config = dict(
    n_layer=10,
    d_model=224,
    n_experts=128,
    experts_per_token=6,
    d_expert=32,
    d_shared_expert=192,
    activation='swiglu',
    moe_layers=[0, 1, 2, 3, 4, 5, 6, 7, 8, 9],
    router_score='softmax',
    normalize_top_k=False,
    routed_scale=4.62,
    balance_loss=0.00016,
    balance_bias=True,
    router_noise=0.05,
    router_cosine_scale=14.0,
    n_groups=8,
    groups_per_token=3,
    init_std_router=0.0231,
    lr_router=0.000974,
    vocab_size=8192,
    norm='rmsnorm',
    norm_eps=1e-06,
    tie_embeddings=True,
    optimizer='adamw',
    lr=0.00118,
    beta1=0.9,
    beta2=0.99,
    grad_clip=1.0,
    batch_tokens=[32768, 65536, 131072, 262144],
    seq_len=2048,
    train_tokens=449200000,
    steps=4384,
    dataset='wikipedia_en',
)
Below are experts of layer 6 (counted from 0) of a mixture-of-experts language model. Rows are named gate (a neuron's input weights, with its number), up (a neuron's input weights, with its number), down (a neuron's output weights, with its number) and show model dimensions 0-223. Each number is 128 + 24 x the weight over its row's rms, rounded and kept within 0 to 255.
Before each expert's rows: a language model's description of what the expert responds to; "comes after" lists some tokens at least twice as common just before its tokens as in all text. This comes from a sample of Wikipedia text that the model never trained on. Tokens count by the router's weight.

# expert 30
It responds to: Section heading markers. The = signs of wiki section headings such as ==Cast== and ===Main===, plus heading words like History, Career and See also.
comes after: "=", " =", "History", " career", "  ", "ography"
gate1 [ 91 128 138 140 122 150 103  90 132 146 146 151 134 171 146 110 155 118 131 138 170 130 145 103 104 134 135 148 114 143 123  70 134 112 153 170 167 142 102 111 143 117 183  99 120 127 128 135 141 123 144 130 148 161 144 121 153 164 125 107 123 133 143  96 164 117 122 106 133  84 164 109 109 127 131 127 116 155 140 110 137 129 115 103 139 115 120 125  86 115 132 139 125 161 107  85 126 132 120 133 147 138 108 111 171 118 131 141 159  88 146 171 191 147 132 155 143 104 122 205 164 109 103 132 147 153 144 183 114  87  75 143 133 156 110  93 174 157 111 112 120 100 128  85 142 167 149 139 147 133 114 136 107  91 126 140 129 123  97 132 131 133  91 154 146 113 103  83 134 166 112 150 140 146 139 102 131 154 125 131 164 116  93  89  99 139 127 129 153 110  85 156 123 128 149 177 119 116 104 144 103  83 134 108 115 147 109 163  74 136 129 127 122 162 124 123 138 132  83 103 111 176 102 127]
up1 [133 115 169 160 119 155 139  96 139 125 118 121 108 135 149 129 131 141 160 138 175 109 148  84 145 112 124 141 143 123 126  93 127  89 150 162 185  85 120  88 139  94 190 128 113 149 138 156 121 128 130 156 155 163 154 111 158 168  93 167 109 115 107 120 146 135  93  89 138 141 147 109 146  90  80 139 103 120  89 112  99 122 118 128 124 130 131 134  82 138 153 154 130 147 140 117 127 121  95 123 123 131 109 135 124 137 143  86 152 128 154 156 116 184  92 110 119 157 152 137 130 127 109 114 148 183 159 173 103 147  93 112 151 142 132 102 170 150 124 124 129 105 146 132 148 108 127 145 119 129 150 129 129  87 132 153 135 115 127 107 140 154 147 135 138 124  94  91  90 145 152 106 166 158 109 115 131 132 138 144 140  90 111 131 118 160 167 175 139 115  68 170 169 132 106 159 179 135  96  86  75 111 129 116  86 118 128 138 143 151 147 132 142 115 132 100 158 125 111 130 149 153 128 114]
down1 [133 144 100 151 134 125 119 160  94 133 136  97 135 153 147 114 105 169 171 172 146 109 134 133 159 159 132 117 126 126 152 131 133 113 145 111 119  94 127 143 114 152 144 128 119 115 104 145 140 160 134 118 106  88 140 117 153  95 130 127 116  97  97  71 172 137 101 149 143 155 196  90 128 158 126 127 126 118  88 119 126 110 159 162 137 137 118 166 104 147 158 121 148 139 195 115 167 147  89 162 148 139 147 127 102 114 148 142 116 151 143 161 111 182 110  97 126 140 129 133 126 134 163 108 152 158 152 116 132 164 145 147 122 102 129 125  97 125 126 108 130 186 141 152 144 115 196 159 126 150  99 121 112 120  94  94 124 129  64 137 119 117 127 109 157 116  87 130 146 116 107  93 138 184 112 128 158 122  99 106 116 145 133 108 133 104 113 163 156 133  95 105 125 127 131 116  66 167 151  83 183 117 116 164 119 125 161 118 123 129 106 134 121 126 148 127  95 157  97 135 111 115 129 126]
gate2 [114 111 130 151 154 157 147  92  98 128  99 167 112 116 121 115 115 131 170 132 159  82 171 101 133 141 128  98 127 118 152 152 145 148 150 194 123 135 130 153  86 127 157 110 172 153  95 144 141 126 112 162 155 129 153 186 137 153 124 113 147 112 128  97 129 117 115  83 140 123 132  91 135 112 178 120  98 123 105 107  96 153 142 147 116 124 131 122 112 107 154 140 137 136 104 110 142 121 144 162 142 113 114 142 147 153  98 117 162 114 114 120 151 160 134 142 110 144  91 132 125  97 129 117  83 113 160 119 109 119 115 136  81 123 149 103 154 177 122 104 131 116  66 149 131 121 159 166 147  80 144  96 125  91 154 134 126 124  92 149 154 124 122 145 149 118  88  71 117  62 126 136 124 140 135  71 144 149 126 151 108 147 146 128 118 137 134 140 121 107 125  97  96 101 104 137 141 157 119  83 121 150 129 127  86 145 126 125  79 149 129  84 118 166 143 119 127 138  88 113  98 169 106 110]
up2 [186 104 162  97 113 130 121 165 107  94 133 119 131 135 100 120 167  95 108 147 135 153 142 112 134 108  85  91 106 153 140 123 147 143 123  98 122  90 126 145 151 127 147  82 101 123 166  90 126 204 127 132 142 118  82 129 148 141 166 131 138 109 126 108 126  83 142 192 110 122 112 168 163 144 118 128 107 123 136 132 136 142 157 115 114 114 142 127 129 127 142 116 119 129 133 106  72 122 162 122 137 139 129 105 124 113 151 123  55 146  99 123 124 157 140 116 144 124 156 125 152 135 133 130 142 139 146 142 171 102  84 119 124 135 119  91 117 112 140 116 146 105 141 132 117 173 137 106 142 174 150 138 149 116 110 105 131 165 144 117 131 152 165 164  46 161 158 147 150 101 141 151 124 147 140 105 105 144 104 103 136 117 110 153 125 171 112 115 139 138 158 146 147 166  85 139 115 154 113 107 135 130 161 116 146 129 133 153 121 144 117 175 163 169  76 124 162 128 137 163 142  96 150 137]
down2 [139  91 135 126 128 125 109 121 104 123 107 101 148 112 179 165 142 117 138 143 116 154 110 157 105 174  93  97 129 163 137 140 134 139 121  82 168 137 126  92 134 161 193 121 136 103 125 115 112 150 153 156  92 135 123 138 102 139 134 162 135  98 159 124  87 145 142 138 195 110  84 144 168 120 161 130 160 165 121 134 143 113 119 115 113 100 119 150 122 134  88 161 107  99 107  67  87 198 121 104 180 130 153 113 139 152 138 141 136 128 176  93 126 134 104 106 123 101 117 121 131 114 106 129 140 115  84 138 198 117 152 124 120 133 123 142 133 152 109 119 134 145 106  96 131 158  97 113 134 119 134 140 133 178 118 125 179 113 112 148 118 134 138 152 111 116 133 111 158 117 147 146 165 117 140 137 139 140 163 135 120 133 149 171 128 111 105 113  87 181 134 108 106 148  94 139 108 126 105 135 173 122  90 130 126 144 135 154 137 173  97 130 109 111 122 143 158 120 126 100 132 135 154 155]
gate3 [113 111 110 136 149 139 138 113 152 148 130 133 117 143 136 137 138 109 130 116  90 158 141 111 139 100 119 144 133 112 144 146 139 154 112 146 133 152 166  95  81 132 115 118 110 154 145 129 131 129 125 160  92 130 107 111 142 140 104 119 162 149 107 119 163  90 137 104  91 153 138 105 125  92 111 153 122 106 113 184 148 103 132 105 117 151 151 182 105 155 124 124 145 107  89 126 140 155 108 132 130 127 122 141 178 130 132 170 132 145 100 118 133 129 144 114 149 162 101 139 143  99 126 117 113  90  81 149 136  90 131 155 131 106 159 103 130 108 129  87 173 134 135 100 143 129 113 155 143  93 143  89 131 151  79 103 139 123  96 100 112 139 129  56 104  93 140 105 122 176 154 132  77 167 134 153 161 141 147 115 185 143  72 156 169 137 137 159 123 129 157 120 152 123  90  94 100  96 165 134 127 166 155  99  93  91 132 124 135 152 128 112  99 133 105 116 164  96 174 147 101 151 107 147]
up3 [ 79 154  94 104  80 119 138 117 124 139 125 135 101 130  92 153 137 142 179 157 141 120 135 134  91 115 111  93 181 140 153 101 151 149  86 109 115 136 130 146 155 136 153 125 113 145 159 161 156 125 103 137 112 124 136 138 134 142  93 111 130 153 126 149 139 147 126  97 115 118 126 113 104 141 134 104 120 139 138 147 107 108 122 121 133 152 121 116 172 137  73 153 133 143 165  71 153 140  84 102 125 148 109 161 135 122 111 139 154 109 119 122 168 158 125 126 148 112 105 121 130 137 157 134 117 116 108  96 118 107  73 142  73 183 130 131 156 173 116 114 182 111 151 108 161 135 162 133 123 129  95 167 161 184 154 138 122 151 167 106 125 147 117 131 118 127 140 103 103 172  87 127 112 135 170 108 113 141 138 150 143 166 128  73 137 101 175 101 124 144 152 114  95 112 157 104  83 160 136 107 124 129 169 161 135 101 158  94 134 126  97 166 106 137 110 135 114 132 148 150 122 117 139 105]
down3 [145 159 134 113 106 137 121 142 108 109  74  81 110 137 125  85 107 143 127 147 123 114  91 103 172 130 150 136 101 125 119 135 121  98 151  90 120 161 139 155 145 100 115 146 119 143 169 138 167 137 127 174 141 137 120 134 163 124 134 120 127 147 126 109 157  78 162 103 114 131 142 143 106 150 148 107  86 160 155 111  82 157 103 109 113 135  84 124 144 142 119 166 113  75 100 124 102  94 143 122 100 126 138  63 129 140 145  99 102 134  90 104 109 124 123 120 154 130 134 106 128 124 131 129 118 152 115 132 148 126 104 119 150 140 139 104 142  91 137 125 125 125 167 120  89  91 124 112 153 138 137 161 202 164 112 108 109 147 117 124 105 115 109 158 117 116 127 127  91 131 113 139 110  92 128 142 129 135 150 119 117  84  86 121  90 164 176 102 148  94 139 104 188 130 108 166 119 153  83 134 139 156 130 111 104  99 110  72 140 132 104 168  95 149 136 127 142 158 142 162 159 153  98 129]
gate4 [ 99 143 131 143 143 143 148 102 119 118 122 162 133 131 172  98 171 168 116 134 104 117 115 120 140 122 109 113 125  98 125 152 157 118 118 114 139 131 115  88 149 131 171 107 122  96 167 175 123 139 140 125 108 111  91 135 141 121 108  98 156  99  93 178 106 141 129 114 183 103 124 180 153 114 154 140 168 124 101 152 148 112 147  91 110 146 123 114 126 145 115 115 163 148 116 120 102 147 122  88 111 101 129 161  92  98 151 109 136 134 101 143  88 147 139 103 162 166 141 112 153 156 121 162 116 116 113 153 177 102 141 169 137  80 104 133 137 168 146 111 160 107 127 140 112 131  97 161 109 120 191 145 124 168 125 120 143 140 139 181 154  83 131 135 104 126  97 119 114 137 152 143 122 142 129  97  92  98 141 113  96 118 118 115 130 134 151 137 137 120 109 185 138 125 138 154 151 156 111  86 105 133 135 123 112 101 102 175 130 127 129 182 133 195 146  99 144 111 119 102 152 110 145 150]
up4 [128 120 126 127 194 126 151 130 138 111 105 140 124 164 117 101 158 181 111 168 114 142 141 102 118  95 142  58 110 136 150 132 132 143 147 122 161 120 142 107 143 146 156  80 120 109 143 163 142 130 139  95  99 147 106 123 102 113 100 156 131 109  86 165 130 146  96 119 135 140 132 132 115  73 113 140 147 123 125 152 167 118 151  70 107 126 163 127 129 126 151  97 137 147 155 107 125 119 123  85 148 117 127 159 114 101 179 123 160 146 130 132 111 144 132  82 152 136 134 141 145 106  91 139 143 163 134 146 127  66 135 184 107  80 128 122 127 118  99  98 148  94 116 160 134 143 145 132 128  96 168 165 159 124 118 109 127 139 165 155 122  91 141 134  91 121 123 100 109 126 139 139 165 165 133 112 119 165 129 153 101  91 165 126  87 152 164 107 119 119 127 184 141 119 159 137 124 165 132 101  61 104 125 116 106 120 126 147  95 112  93 140 138 157 138 126 132 114 126 132 109 137 121 104]
down4 [131  88 118 154 156  91 128 161 113 148 142 110 147 118 108 134 146 147 146 129 115 106 123 193 157 129 113 112 138 116 113 133 127 112 163 166 139 117 126  82 110 130 141 128 133 121 162 154  88 150 170 102 130 124 104 117 122 103 116 108 156 129  79 137 121 139 104 104 122 131 113 120 168 134 157 167  70 129  75 150 157 113 108 122 138 173 143 124 137 144 145 162 118 115 125 141 140 129  85 117 144  89 114 181 115 151 134 133 112 125 161 168 128 178 122  82 125 106 139 134 117  84 130 166 175 136 163 140 127 116 152 123 128 151 160 126 101 127 147 109 163 130 200 148 131  88 153 138 106 123 117 151 120 117 106 113 172 126 113 185 126 155 147 121 135 148  94 163 134  92 131 125 112 141  81  92  75 112  75 126 120 136  82 121 122  93 177 166 114 134 106 129 115 155 100 142 139 133 114 110 115 116 119 136 122 116 119 139 122 160 118 159 161 146 147 124  91 153 110 131 140 102 107 113]